python train.py --experts_per_token=2 --moe_layers=[0, 1, 2, 3, 4, 5, 6, 7, 8, 9] --lr_router=0.000748 --head_dim=64 --qk_norm=false --attn_scale=0.125 --parallel_block=false --init_std_qkv=0.0248 --weight_decay=0.15 --schedule="wsd" --final_lr_fraction=0.0
Below are experts of layer 4 (counted from 0) of a mixture-of-experts language model. Rows are named up (a neuron's input weights, with its number) and show model dimensions 192-255. Each number is 128 + 24 x the weight over its row's rms, rounded and kept within 0 to 255.
Before each expert's rows: a language model's description of what the expert responds to. This comes from a sample of Wikipedia text that the model never trained on.

# expert 19
Description: Institution and team names. Last word or piece of proper names for universities, leagues, clubs, places and teams, such as University, States, Roy-als, Card-inals.
up0 [121 169 157 129 106 107 124 103 122 181 135 148 129 122 103 113 139 174 120 115 130 126 153 209 171 153  73 112 153 126 139 120 148 165 104 110 114 118 119 120 145 146 140 144 156 153 138 128 134  99 138  92 132 121 103 122 143 139 130 106 130 126 124  95]
up1 [116 164 108 136 126 157 148 138 177 115 146 127  96 117 102 183 117 153 144 109 119 134 102 136 150 114 118 116 139 178 153 114 114 136 180 126  96 121 105 108 131 144 164 130 119 135 138 129 103 125 126 131 124  95 167 126 157  98 110 156  88 111 110 106]
up2 [135 157 124 120 134 106 101  98 108 166 139 117 118  86 106 123 129 106 135 117 136 150 135 104 134 150 118 135 134 120 123 137 128 159  75 109 164 107 111 159 101 119 119 122 118 107  91 103 159  96 145 120 113 195 160 125 150 119 106 160 167 126 148 107]
up3 [111 101 133 128 150 135 136 109 154 142 157 108  96 120 148  97 153 128 107 143 158 106 189 136 147 134 126  86 133 153 109 187 156 140 105 157  92 171 143 142 153 148 128  67 140 175 130 144 150 103 166  90 155  92 141 118 112 123  88 117  89 113 106 125]
up4 [ 99 177 149 109  98 150 108 141 182 123 102 133 139 126 128 108 149 135 138  93 104 117 131 116 128  96 121 156 114 141 105 100 168 145 134 112 113  78 136 129 154  87 118 134 117 110 112 147 155 108 108  93  96 131 163 129 136 147 154 125 155 116 122 116]
up5 [120 145 150 109 139 142 153 118 132 124 127 152 144 131 110 108 132 104 122 152 140 131 160 110 116 155 108 112 126 128 127 112 143 105 110 155  91  80 106 122 133 117 114 161 106  93 103 132 178 131  99 143 128 140 146 134 119  92 111 156 177 141 107 124]
up6 [157 106 141  32 155 176 110 141 136 117 116 110 126 126 139 121 129 146  66  63 125 112 150 131 161 140 125  74 119 102 112  76 117 117 126 135  82 153 142 105 112 102 146 135 127 149 100 138 143 108 122 124 108  98 144 114 117 184 114 107 164 120 147 122]
up7 [148 172 123 133 144 172 131 140 130 121 132  93 155 152 142 134 126 119 114 114 178 106 122 142  71 134  91 184 157 146 106 121 168 134 149  63 185 146 167 137 131 123 153 110 132  93 125 108 113 150 113 131 135 111 157 128 125 141 103 120 116 107 138 140]
up8 [111 123 158 132 126 110 150 122 135 145 133 118 104 100 137 125 120 108 114 104 151  94 122 110  89 116 155 113 157 142  70 128 139 152 139 131 161 143 196 134 159 126 142 143 154 127 155 134 114 120  94 146 109 107 102 122 119  84 140 139  99 131 198 115]
up9 [110 118 132 124 144 130 108 129  95 116 129 155 141 116 124 105 150 109 114 122 128 118 151 158 146 134 153 109 142 118 172 116 117 126 130 113 127 174 136 147 118 104  75 181 139 120 122 163 170 149 154  78 109 148 129 127 120 115 108 154 195 161 194  97]
up10 [126 129 115 151 137 187  75 126 144 117 153  93 174 155 114 148  98 152 156 137 154 119 125 130 157 106 132 120 158 136 126 104 162 155 116 135 152 140 131 114 136 136 149 116 118 147  93 125  96 135 124 171 101  60 105 159 157 167 122 123 127 165  79 171]
up11 [128 124 139 135 153 149  32 112 172 134 151 136  66 114 122 154  76 115 132 121 118 114 120 110 129 143 130 130 106 124 109 147 108 105 170 110  98  88 122 150 146 108 148 129 163 100 143 133  95 146 135  70  71  87 147 156 112 176 125 124 108 139 176  81]
up12 [ 92 137  94 164  89 130 150 117 151 144 143 154 156 102 121 134 100 150 112 109 141  93 155 113 103 117 119 106 136 112 120 113 122 131 118 157 111 169 116 118 141  84 126 118 110 160 125 115 103 139  99 126 109 142 115  79 105 141  87 111 130 154 140 126]
up13 [127 103 175 113 128  87 102 155 129 110 114 167 144 122 128  95 139 127 129 120 145 132 147 160 177 144 119 113 145 118 139 116  91 129 135 118  86 128 120 149 112  88 121 161 142 118 108 167 126 126 109 126  98 122 116 122 143 156 129 120 117 136 125  90]
up14 [124 123 127 120  63 136 139  94 174 141 104 127 120 118 106 128 133 134 140 120 120 105 120 131 148 135 142 140 131 120 125 138  96 104 168 113 104  88 159 141 132 119 142 146 150 108 133 131 167 170  86 139 142 146  91 105 115 153  50 124 139 132 116  94]
up15 [101 145 115 118 155 149  93 123  95 106 143  98 143 136  80 109 129 135 134 128 141 175 100 155  98 130 144 114 168 111 126  73 152 162 151 122 114 149 146 125 105 158  86 149 121 132 108 135 152  91  93 129 129 166 131 115 132 135 129 134 139 131 178 117]
up16 [125 121  96  75 128  94 152  65 147 143 141 151 159  84 130 140 137 112 124 126 155 141 108 130 118 121 125 142 152 166  75 145 169 134 144 105 102 143 177 124  91 145 116 158 105 128  85 150 146 152 131 141 160 106 151 150 134 132 128 130  71 122 140  99]
up17 [105 137  97 145  95 148 124 121 127 100 168  89 108  73 145 196 109 129 119 119 142 105 170 149 100 166 100  95 128 131 136 101  98 101 111 130 112 155 142 125 105 100 128 158 155 176 130 120  95 104 119 110 130 134 128 113 152 132 111 115 128 137 110 102]
up18 [ 71 135 130 120 101 150 137 112 118 136 155 120 139 107 104 170 146  82 126 129 160 120 114 125  83 168 176 162 100 139 118  94 120 133 145 103 107 153 133 116 125 111 148 185 121 122 120 130 107 133 110 104 111 160 154 164  92 100 108 112 107  98 102 157]
up19 [119 142 105 113 106 130 155 100 146 163 130  98 144 137  99 110 106 144 144 106 180 141 156 120 117 144  46 129 129 117 125  87 122 121 114 180 110 130 136 108 156 186 151 179 128 155 114 137 102 122 161 127 156 140 164 112 161 123 128 174 124 135 145 142]
up20 [ 90 150 132  97 134 159 143  80 131 102 108 150 135 130 121 119 114 125 127 128  96  79 132 137 123 123 144 167 151 177 123 129 140 128 134  96 118 155 136 122 106 122 156  92 148 101 156 121 131  77 115 145 126 132 132 106 127 118 127 111 156 148 148  96]
up21 [107 159  98 114 132 185 174 139 152 158 106 111 140  80 142 149  98 146 146 112 130 119 155 128 165 129 117 110 135 151 125 136 131 140 182 120 147 149 188 147 128 107 129 119 127 148 141 192 131 119 122  97 182 147 105 159 204  97 120 137  99 158 112  93]
up22 [ 69 117 130 131 150  92 151 140 139 132 118 101  94 146 119 100 116 129 166  86  86 137 137 173 143 142 141 141 137 154 142 113 151 114 110 140 131 124 137 113 145 142 178 121 154 152 109 106 133 146 169 116  97 130 148 103  83 181  89 127 141 161 145 112]
up23 [130  89 115  92 148 134 138 142  98 134 125 128  93 168 135 125  99 105 122 128 122 145 139 111 149  83 155 128 101 116 112 161 143 125 136 141 113 170 135 151 145 110 159 175 120 110  92 117 131  97 114 114  61 114  99 114 167 127 136 165 169 118  78 112]
up24 [ 83 169 130 114  88 103 109 131 144 180 121 142 131  90 107 101 140 175 133  84 133 132 133 109  98 113 108 151 103 134 103 115 136 154 155 151 117 133 149 174 135  98 134 118 143 156 117 137 104 115 118 113 124  89 107 120 134 139 104 152 137 136 109 167]
up25 [130 127 154 116 119 169 145 122 107 105 118 109  85  99 140 120 137 127 124 152 118 130 116 118 137 141 135 127 139 179 102 112 107 147 121 136 107 167 123 168 145 106  69 111 119 120 122 129 116 133 146  94  84 153 142 108 117 120 127 132 153 104  81 116]
up26 [124 134 117 124  98 147 147  87 152 177  98  94  74 152 154  96  99 118 138 131 132 117 112 197 128 149 117  89 156 116 119 113 129 192 160 114 120 123 168 126 147 146 134 123 165 140 158 137  94 131 114 138 148 134 136 125 113 157 106 143 108 152 157 101]
up27 [133 143  92 136 121 108 138 141 150 152 180 151  63  76 137 152 128 137 136 136 122 181 122 157 128 166 108 134 120 135 116 137 105 140 152  81 113  95 145 149 134 135 115 124 122 117 125 124 103 133 113 135  82 151 162  94 147 138 126 165  76 124 136 136]
up28 [133 116 139 105 140 136  93 155 129 119 127 197  95 140  96 114 118 142 132 155  95 120 155 113 122 132 114 109 128 148 146  75 142 133 105 224 128 110 179 131 160 107 136 122 170  64 131  86 153 123 143  88 117 135 119  99 142 169 144 158 155 120 106 127]
up29 [110 174 145 123 120 130 142 131 177 136 159 121  98 131 124 115 156 119 162 122 157 133 137 138 122 146 148 105 128  83 152 116 173 116 147 120  96 150 115 118 135 167  74 118 137 146 107 111 117 106 139 110 172 150 137 129 158 169 126 140 141 122 139 133]
up30 [135  79 122 137 121  95 122 138 136 101 147 147 136  90 116 170 105 125 167 117 132  94 114 133 106 118 129 106 132 123 183 152 131 134 112 108  93  86 113 131 139 133 108 135 173 178 144 138 151  95 146 114 138 180  81 143 153 183 124 108 110 103 123 104]
up31 [139 113  65 110 132 143 153 164 171 122 118 131  80 122 136 139 143 136 122 125 146 153 139 118 151 128 148 135 151 161 118 133 154 122 123 145 146 132 170 178 111 127 144 126 131 119 125  90 134 106 102 136  97 105 113  97 123 155 105 134  85 131 174  76]
up32 [127 136 133 109 124 102 140 124 101 127 151 122 116 126 120 121 120 164 125 129 104 102 113 134 115 120 120 131 138 116 133 121 111 134 115 126  97 108 138 152 137 154  99 141 155 161 125 179 130 137 143 108 130 132  79  95 153 131 146 119 144 129 102 107]
up33 [118 173 109 120 137 124  88 135 143 154 143 155 100 131 147  96 168 149 143 124 111 103 158 124 145 163 153 125 140 143 128 171 168 132 130 118 142 120 104 131 206  98 148 154 131 136 126 108  99 154 138 149 102 122 143 123 117  80 144 136 178 158 126 121]
up34 [140 113 195  73 129 165 151 182 136 127 155 133 113 101  75 110 136 146 120 136 161 154 126 118 151 137 155  76 122 150 129 108 114 153  90  98 150 116 110 135 195 115 100 176 185  86 105 163 107 110 130  99 112  97 146 140 135 129 100 155 153 125 156 118]
up35 [138 159 108 157 164 140 133 135 124 159 136 131  87 165 107 168 102 124 149 136 152 144 176 132 169 131 117 148 106 111 155 113 105 124 152 121 143 118 114 122 136 159 138 169 137 140  93 152 134  93  92  88 117 118 110 116 144 108  85 143 125 136 108 139]
up36 [118 107 104 128 128 164 128  99 141 127 142 113 143  98 128 148 128 143  81 112 128 189 136 130 132 190 117 100 131 120  92 138 109 155 114 145 128 153 129 118 131 106 114 126 145 118 139 146  94 155 152 133  89 142 158 107 185 126 125 153 142 146 117 152]
up37 [125 126 130 134 185 120  90 134 164 184 144 159 128 122 140 118 116 151 106 106 131 131 126 144 129 120 123  97 131 131  97  98 141 119 135 109 146 131 127 118 127 106  79  83 144 122 109 136 179 134 145 126 127 161 147 111 120 154 146 100 164 134 130 116]
up38 [ 91 101 158  94 146 142 125 156 130 110 128 139  90 137 101 147 130 100 133 141 140 160 111 123 155  97 155 132 131  90 134 137 122 114 103 129 105  76 177 117 161 123 140 141 167  94 153 110 155 139 114 112  87 138 156 116 140 130 141 134 121 129  99 139]
up39 [129 126 122  84 129 167 122 153 123  78 116 114 125 114  89 118 157 179 116 112  94 166 108 125  53 140 156  90 122 119 128 106 147 148 111 164 127 149 121 140 117 114 141 127 156 133 100 108 124 152 119 132 139 131 156 128 119 111 135 111 126 112 129 131]
up40 [119 140 120 129 123 126 126 129 135 137 186 138 103 136 109 103  98 142 174 172 143 147  76  92 198  86 115 169 146 163  89 145 178 145 133 161 129 129  90 138 136 153 180 137 171 122 145 154 140 159 154 126 122 119 145  91 126 122 121 103 115  96 115 160]
up41 [159 133 131 147 112 175 119 111 156 145 131 122 128 100 132 144  95 160 142 129 141 142 144 144 163 137 115  77 122 164 112 165  99 138 118 153 137  95 110 132 169 132 107  86 122 144  95 162 122  99 112 139 101 108 163 143 143 127 119 146 106 115 108 161]
up42 [115 156 140 152 153 157 134  79 119 105 159 104 121 124 150 111 142 118 129 127 107 142  99 124  98 126 130 141 186 145 134 122 168 127 124 115 107 132 120 141 121 131 107 104 135 145 120 112 133 126  69 148 100 130 126 100 136 116  76  97 141 129 158  97]
up43 [122 142  91 102 108 113 143 141 137 118 157 152 141  87 119 109 150 164 129 137 125 139 146 128 123 119 105 173 121 135 121 156 111 133 150 130  99 154 153 114 171 127 106 139 138 154 136 140 150 148 157 139 103 160 122 108 150 101 106 165 146 159 114 102]
up44 [115 103 123 114 125 120 103 167 111  78  96 159 100 125 152 204 152 135 105  70 110 111 112 135 157  93 137 115 155 105 103 106 149 116 109 164 113 170 144 119  76  97 158 112 130 169 142  93 109 106 154 179 127 102 112 121 136 179 109 128 141 150 126 138]
up45 [ 54 135 132 110  67  99  96 156 118 116  81 144 146 125 120 164  98 172 167 123 164 117 152 144 136 155 151 118 148 162 121  94 115 144 146 115 138 132 142 131 106 159 133 145 116  57 147 140 130 165 121 121 121 117 108 127 128 151 127 133 128 182 162 165]
up46 [133 153 118 141 140 165  96 119 155 114 139 116 136 157  95 154 153 161 128 126  95 118 129 105 113 131  90  68 115 110 100 161 163 163 154 120 118  78 157 149 138  91 151 151 149 107  85 157 102  92 104 152 104 109 104 129 122 123 134 170 140 134 141 152]
up47 [122 119 117  71 145 130  99 133 159 112 109 144 141 108 123 107 163 151 122 117 135 130 154 133  93  91  75 119 118 142 129 141 116 140 149 180 133  85 136 160 100 138 138 153 140  98 114 142 130 147  84 120 175  80 121 118 111 171 129 187 137 145 155 102]
up48 [123 164  97 117 152 159 134 123 141 141 125 151 145 115 119 160 119 142  87 121 141 142 164 128 123 117  93 122 147 129 107 137 164  98 160 121 116 105  94 123 152 108 138 159 144  88  89 113 158  92 129 123 114 103 164 144 120 113 129 105 185 152 103 109]
up49 [148 125 100 117 133 138 160 153 148 133 125 168 158 132 121 101 147 122 133  98 191 102 199 103 171 141 148 104 100 156  87 121 130 172  94 122 101 169 136 148 158 136 148 154 128 115 110 156 148 168 130 138 112 109 137 119 122 131 109 146 116 147 121  83]
up50 [131 100  81 106 155  89  99 121 139 142 104 108 118 133 109 137 145 127 121 118  94 111 157 119 149 124 127 113 113 131 133 143 127 129 105 107 113 124 136 141 149 161 126 164 172 141 123 143 147 148 132 116 149 115  89 147 145 125  88 110 159 135 121 128]
up51 [137 139 100 106 137 100 121 136 114 178 122 125 120  70  98 151 115 146 140 124 156 191 136 126 140  88  94 124 139 173 135 151 135 129 128 160 140  66 159 149 101 121 131 168 113 141  83 120 122  73 104 130 154 101 142 120 141 115 131 156 156 144 115  83]
up52 [127 128 134 120 129 131 115 148 140 147 124 107 158 146 124  88 162 164 120 150 105 117 142 136 124 135 139 140 124 132 114 102 108 139 110 127 101 136 123 144 138 117 116 116 152 120 113 137 159  99 127  96 138 115 147 138 118 116 106 117 139 141 114 102]
up53 [132 139 106 125 126  77 156  75 103 127 133 107 153  88 117 106  88 136 126 132 171 161 176 109 134 116  80 130 153 145 123 111 163 107 181 153 155 126 157 141 126 101  98 163 106 124  99 157  89 116 112 134 169 138 136  98 120 151 123 134 142 132 168 184]
up54 [120 128 125 125 125 113 141 118 115 131 159 130 130 106  91 103  93 109 135 145 121 101 171 118 113 134 117  98  85 154  98 111 113 142 129 109 149 133 129 169 104 157 108 162 134 127  96 145 139 123 148 122 114 141 107 121 179 158 109 155 168 104 120  76]
up55 [124 142 119 134 150 176  98 165 151 113 138 163 125  97  95 126 124 125 120 117 130 166 115 161 116 159 109  82  85  84 108 120 144 178 109 139 114 150 120 150 124 104 107 166 149 128 123 173 128 102 127 127 120 132 118 108 142 148 129 126 138 139 117  97]
up56 [110 123 108 126 131 143 139 178 117  69 104 154 155 114  95 154 160 117 137 107 162 139 115 111  98 141 116  81  93  84 119 166 117 157 127 157 117 141 164 135 106 138 147 127 144 120 106 114 136 114 107 106 105 120 108 111 127 162 133 147 132 184 107 125]
up57 [ 94 119 167 118 152  95 153 139 100 143  86 167 103 104 122 124 129 134 145 141  84 145 128 123 111 123 138 145 100 105 104 119 136 158  77 128  82 105 147 178 130 123  82 120 151 110 143 142 117 127 144  77 136 131 113 116 146 173  98 132 140 111 119 140]
up58 [116 120 145 118  93 152 145 149 135  97 136 136 124  96 161 105 125 128 177 134 112 117 107 141 124 147 142 155  90 115 118 129 155 165 103 126 112 190 147 158 152 132 180 128 137 113 105 100 141 135 135 154 125 124  90 114 122  93 143 118  92 174 119  93]
up59 [137 139  90  80 118 114 118  90 149 116 125 132  86 124 144 171 134 128 110 111  90 141 127 156  76 147 120 104  77 186  85 150 146 108 117 164 144 119 158 127 168 129 144 155 137 123 151 104 107 156 138 125 139 160  97 149 106 161 113 122 119 141 157 110]
up60 [151 109 125  48 148 147 132 143 161 117 160 138 172 123 133 111 141 129 170  98 141 126 126 112 130 136 100 112 130 129 161 114  97 102 157 108  84 126 137 133 130 115 138 158 121 120 134 156 104 145 132 132 145 141 118 151 149 147 124 143 124 170 180 120]
up61 [139 145 121 151 130  81  85 110 144  95 128 107 154 131 127 128  97 125 146 117 141 100  94 149 142 148 141 163 139 146 118 166 123 164 135  95 119  90 147 171 114 132 145 143 130 109 142 152 129 190  88 150 122 127 142 124 108 132 149 122 115 123 156 116]
up62 [139 148  78 102 119 167 124  84 126 148 100 119 143 124 116 172 117 131 179  99 107  97 137 120 136 133 121 105 154 137  94  70 126 157 146 107  91 122 142 120 138 183 145 126 103 135 103 150  88 120 142 139 165  92 131 165 188 108 130 104  76 151 125  95]
up63 [127 109 108 100 148 163 108 110 114 121 102 115  61 122 107 155 151 127 154 131 138 138 141 151 118 116 137 109 138 155 106 150 125 123 135 115 142 132 168 128 190 124 138 128 166 119 147 125 137 134  90 143 130 157 145 135 121 111 122 129 137 168 151 122]
up64 [133 116  95 134 110 116 130 135 120 134 149 145 114  82 120 142 146 109 129 134 109 105 136 140 107 159 204 110 113 178 104 101 142 126 123  87 127 106 154 118 159 105 108 156 118 133 129 102 116 122 112  93 102 108 111 127  78 167 127 127  76 132 154 139]
up65 [130 136  79  98 142 163 148  99 145 129  69 106 161  79 141 161 110 141 107 140  91 111 127 142 140 140 140 131 132 112 114 127 173 119 173 147  78 118 198 124 136 118 143 113 153 125  82 137 131 161  93 113 142 163 179 129  88 136 134 120 136 159 180 119]
up66 [132 124  87 132 149 128 123 115 154 111 128 137 142 109 143 112 133 115 134 125 108  81 102 141 105 140 103 134 120 109 142 152 132  94 149 145  89 153 139 124 154 151 151 143 175 131 129 164  85 132 126 177 172 140 106 127 108  93 128  97 131 179 155 126]
up67 [129 132 105 120 135 130  99 125 147 145 136 145  82 155 126 101 114 123 143 103 148 116  97 104  82 205 103 161 107 136 101 128 119 132 123 122 184 115 129 154 147 104 166 128 138 128 160 103 139 104 121 123 134 119 101 122 101 123  95 147 100 133 144 140]
up68 [ 94  87 116 146 126 146 103 147 140 164 127 164  97 111 113 181 142 106 135 147 140 126 121 113  93 118 110 104 128  97  91 142  98 173 109 122 119 121 119 161  92 105 131 159 171 154 100 136 142 100 117  74 100 156 101 125 143 128 110 137 111 106 107 101]
up69 [159 175 106 138 118 143 135 111 125 170 131 118 146 130  81 109 143 122 131 129 155 154 108 122 131 144 115 165 119 143 132 140 144 159 137 104 107  96 143 109 141 100 127 124 113 110 145 157 124 125 113 130 107 138 158 130 113 126 101 149 174 132 132 147]
up70 [ 99 128 129 125 161 154 103 131 129  97 136 152 126 123 150 145 159 106 140 146 103 122 116 135 152 147 160 120 124 147 107 115 123 117 130 163 125  91 120 160 163 130 125  85 160  85 162 136  94 143 153 108 130  86 121 127 155 110 112 162 146 173 146 141]
up71 [119 142 120 114 112  72  88 117 182  92  91 166 140  95 125 180 115 101 135 132 137 128 128 177 150 146  99 131 171 129 157 113 163 139 121 102 161 156 144 136 118 147 133 117 115 107 127 139 128 122 168  89 115 157 114 111 114 137 153 156  99 150 141 152]
up72 [112 144 142 125 141 162 185 133 172 156 121 127 119 181  81 121 111 140 133 101 134 160 114  95 147 169 120 106 118 116 118 109  99 142 130 114 126 144 130 132 131 133 144 154 126 133 117 121  87 125 104  56 143  80 157  98 124 138 111 115 129 118 126 109]
up73 [117 113 106 138 149 162  97 165  97 143 118 122 173 123 111 127 108 106 128 129 143 123 138 157 130 118 102 105 132 118 111 133 113 132 143 124 109 107 153 152 103  85 125 104 116 130 100 141  88 109 109 138 137 102 105  91 162 166 115 122 177 180 122 125]
up74 [145 127  82  86 117 125 109 118 102 185 146 171 134 137 138 101 152 157 121 127 133 127 105 169 134 139 126 186  96 112 143 101 162 124 137 139 109 154 121 143 111 113 145 147 124 144  98 172 116 122 126 131 146 123 118 116 188 152 101 126 131 159  97 144]
up75 [140 145 139  92 147 123 128  71 133 146 123 142 120  64 122  95 118 119 125 138 108 144 145 110 152 110  80 108 146  98 128 100 150 104 135 157 145  87 122 158 128  91 100 134 148 148 113 134 109  95 131 143 137 115 116 151  90 132 106 121 168 169 138 135]
up76 [112 119 115 169 139 109 141 148 116  89 126 155  99 125  93 145 130 140  87 146 183  88 140 169 119 103 129 125 180 130 143 145 139 132 140 107 118 171 112 118 123  90  97 115 152 113 132 127 130 135 164 138  86 142 157 113 129 132 102 127 104 141 102 123]
up77 [103 130  95  91 135 134 133 113 116 169 177 132 123 106 131 107 132 142 107 139  86  98 143 163 159 145 129 117 136 144 107 142  92 127 144 143 146 137 165 136 153  96 127 161 144 104 126 115 120 135 106 159  98 160 150 123 169 130 140 112 129 153 114 114]
up78 [133 144 130  66 115 127 115 124 158 121 187 126 124 174  75 158 154 103 142 108 135 137 119 159 161 158 101 130 105 141 164 132 122 134 153 115 124 127 129 105  95 119 129 132 137 100 112 144 156 128 142 125 198 161 115 123 110 145 117 108 152 160 168 137]
up79 [ 76  94 128 105 141 131 132 156 151 144  70 150 158 119 139  70 120  99 147 146  94 112 159 125 157 106 168 139 155 124 111 145 166 140 107 167 118 161 150 124 171  94 124 168 192 120 134 133 164 166  92 130 167 108 125 142 172 126 154 109 124 167 143 150]
up80 [139 106 114 110 126 122 110 130 130 172  92 140  97  64 111 114 108 141 138 109 104 154 172 185 124 112 144  97 127  88 133 120 159 139 101 155 150 164 177 183 131 184 130 138 164 136 127 117 130 147 120 109 128  98 124 114 137 150 138 138 116 112 146 117]
up81 [127 163 124 105 106 153 128  75 154 186 124 113 118 102  92 130 121  91 123 119 162 101 120 123 118 120 133 136 112 130  91  94 136 144 140 131 183 134 182 126 157  78 136 152 124 120 162 112 140 151 138 106 118 142 161 143 128 114 108 139  56 124 171 115]
up82 [115 146  85 125  99 105 102 112 123 124 103 121 103 130 138  96  72 141 151 132 146 137 133 138 160 151 120 133 144 142 119 122 142 125 122 161 105 116 120 147 157 173 165 151 108  96 149 121 129 166 109 112 130 150 132  91 135  96 104  90  93 139  98 118]
up83 [122 129 129 113 157 146 143 121 134 130  91 126 110 142 168 158 136 120 142  86 172 100 118 118 126 132 104 128 134 150 102 133 136 146 119 195 138 146 169 121 155 100 160 108 100 103 168  93 116 144 134 130  78 120 148 109 146 120 124 122 131 199 150 164]
up84 [106 135 135 150 137 158 122  75 183 112 161 144 174 156 136 154 117 140 154  68 159 105 137 129 123 167  94 157 134 134 165  81 100 160 124  96 199 105 148 116 114 161 146 109 160  88 145 144 146 114 108 191 120 112 164 120 136 156 109 132 139 145  98 141]
up85 [137 113 151 101  95 117 122 128 172 115 140 119 101 130 116 129  92 128 161 118 112 165 114 171 149 151  82 105 124 159 119 158 125 133 174 129  88 119 109 118 109 122  85 104 109 139 131 136 160 117 186 135  93 120 124 159 159 130 108 166 152 169 148 183]
up86 [ 66 159 135 133 144 135 178 160 154  96 163 151 133 141  94 154 108 147  92 110 110  91 139 115 121 113 113 193 138 125 132 134 136 136 129 152 123 161 145 140 103  77 130 153 166 114 110 131 121  93 153 131 145  87  93 134 148 157 122 109 151 112 111 136]
up87 [123 139 134 147 127  94 105 129 158 110 136 168 124 178 106 101 141 116 111  96 139 117 110 139 147 128 136 134 130  91 100 111 136 138 144 154 125 159 123 120 127 107 125 128 106 125 115 156 121  70 109 129 174 138  99 148 144  90 114 105 142 128 151 155]
up88 [131 149 110 115 134 151 146 123 121 135  88 135 148  87 119 166 108 135 118  68 101 135 147 138 102  90  79 110 158  81 119 130  94 120 150 159 140 106 187 120 140 110 128 123 114  83 105 115 116 134 138 155 122 102 168 122 126 175 135  96  99 143 165 122]
up89 [121 142  94 134  96 134 123 108 122 105 148 124 141 130 120 177 111 128 119 111  98 104 119 145 114  75 143 102 109 139 161 116 130 121 135 111 142 156 126 110 114 154 141 142 106 135 124 113  94 140 112 182 117 107 118 142 179 116  91 104 154 139 154 135]
up90 [133 131 122 135 139 146  84 128  99 113 137 139 141 132 101  97 107  95 152 123 177 112 128 101 117 154  99 107 128  86 121  85  99 165  88 148 134 115 145 135 122 163 153 139 139 112 134 124 101 128 123  80 127  82  72 118 152 158  84 147 152 150 129 120]
up91 [116 105 125  81  98 140 103 149 114  92 138 134 143  81 122 132 129 150 153 139 107 129 108 129 155 102 122 176 116 122  93 131 120 155 130 150 110 145 185 154 156 142 137 179 147  96 122  94 148 169 130 117 133 145 132 118 109 142 109 183 156 173 130  97]
up92 [123 121 125  83 133 126 141 107 172 160 153 103 135  73 100 178 109 116 153 139  98 159 106 151 132 118 116 193 154 100 136 146 119 136 142 147 105 108 120 128  94 107 133 176 158 152 103 119 107 111 135 130 129 122 152 117 145 141 147  98 136 157 148 121]
up93 [ 98 129  94 125 107 144 107 142 135 133 120 139 126 135 101 167  97 169 157 117 162 123 182  98 147 126 169 130 100 141 105 102 107 150 117 114 130 149 177 113 132  86 134 128 128 101 127  83 198 129 113 128 127 121 158 115 176 128 131 134 133 148 137 157]
up94 [124 127 114  95 144  91  89 134 107 146 149 152 178 167 110 123 126 156 126 104 155 118 113 189 137 158 139 145  80 125 162  96 121 161 135 106 115  95 135 135 143 134 134 169 156 120  87 150 143 157 125 103 119 148 119 153 110 113 106 110 178 130 118  99]
up95 [121 197 114 172  98 144 152 116 136  92 162  87 139 126  95 143 121 139 108 140  68 155 147 157 109 109 138 118 117 104 115 109 103 126 148 152 153  94 130 117 103 120 101  91 105 147 156 107 123  86 137 145 106 117 128 148 130 134  86 112 165 121 132 151]
up96 [130 117 152 164 130 124 161 136 160 113 122 135 149 140 131 146 119 127 112  99 136  77 131 114 153  90 142 105  97 104 123 104  96 128 109 131 135  86 138 147 167 130 136 179 137 113 129 159 117 130 138 131 113 107 145 139 157 123 118 149 138 137  94 119]
up97 [154 186  73 152 100 128 145 150 151 134 134  99 119 133 151 159 119 139 120 129 115  90 123 117 129 146 124 125 128 123 160 125 124 164 144 105 101  90 140  99 126 160 134 121 126 122 171  69 108 144 132 130 127 125 168 107 127 176 135 125 139 114  87 139]
up98 [120 130 154 113  61 163 154 121 150 109 126  75 107 162 121 102 128 133 114 124 138 116 125 129 148 120  99 151 120 176  86 122 154 126 119 126 151 172 138 104 159 106 160 118 109 134 150 150 175 118 114 171 169 137 126 115 123 145 140 134 132 153 114 118]
up99 [151 135  96 127 155 146 151 142 130 135 138 159 126 164 142 125 146 164 139 101 200 150 154  89  69  97 111 122  58 101 127 152 132 125 158 172 131 124 211  99 103 125 146 138 128 108  89 135 118 139  80 131 108 103 134 133 115  91 131 105 126 147 105 121]
up100 [138 129 126  93 126 119 115 156 111 134 101 131 173  88 116 150  97 146 100 145  80  90 136 119 154  93 157 132 142 134 144 113 107 119 109 147 162 121 117 195 145 111  80 134 143  90 112 125 149 124 139 150 120 168 140  88 164 137 147 150 127 138  38 152]
up101 [115 142 137 135 147 151 101 133 125 192 145 147 135 121 113 165 166 171 159 112 163 103 141  91 116 130 146  96 131 104 121 127 155 146 124 161  91 113  88 144 126 103 129 127 124 113 122 118  91 104 119  74 116  89 166 155 180 144 151 103 143 117 103  73]
up102 [112 151  96 106 131 133 100 127 137  98 108 140 109 102 109 134 111  86 107 103 127  84 141 176 182  85 131 124 145 120  85 162 112 124 155  95 157 113 157 162 173  99 157 143 110 150 158 112 109 124 121 144 121  94 128 170 133  99 101 154  84 117 130 100]
up103 [141 109 116 141 138  93 157  67 130 137 122 110 101 139  92 168 132 107 159 121 137 111 135 154 156  77 147 118 150 109 161 142 131 151 184 155 114 147 159 120 158 164 107 139 133 118 127 139 135 146 142 113 135 128 128 118 167 128 161 156 119 135 178 105]
up104 [111 121 143 120 116 120 117 102 135 123 136 116  72 125 146  97 119  95 165 119  94 138 159 127 168 111 178 117 129 104  89 130 139 160 148 157 132 144 139 126 139 127 104 121 106 101 158 131 136 142  91 122 107 152 169  70 137 133 114 128 166 151 155 128]
up105 [147 145 183  97 127 127 142  96 103 171 164 143 151  89 108 127 115 127 113 150  97 151 144 132 167 123 129 121 124 130 101 107 119 172 152 156 105  97 116 133 123 123 127 124 123 143 150 136 112 107 141 140  96 130 113  73 169 116 118 115 107 117 158 133]
up106 [135 106 120 116 120 124 143 135 135  84 117 123 104  86 103 150 108 144 148 125 161 135 211 155  93 107  95 121 131 122  93 139 131 123 117 112 136  97 149 146 133 146 127 127 160 180 151 122 117 114 119 151 141 171  71  93 137 160 133 163 111 147 163 123]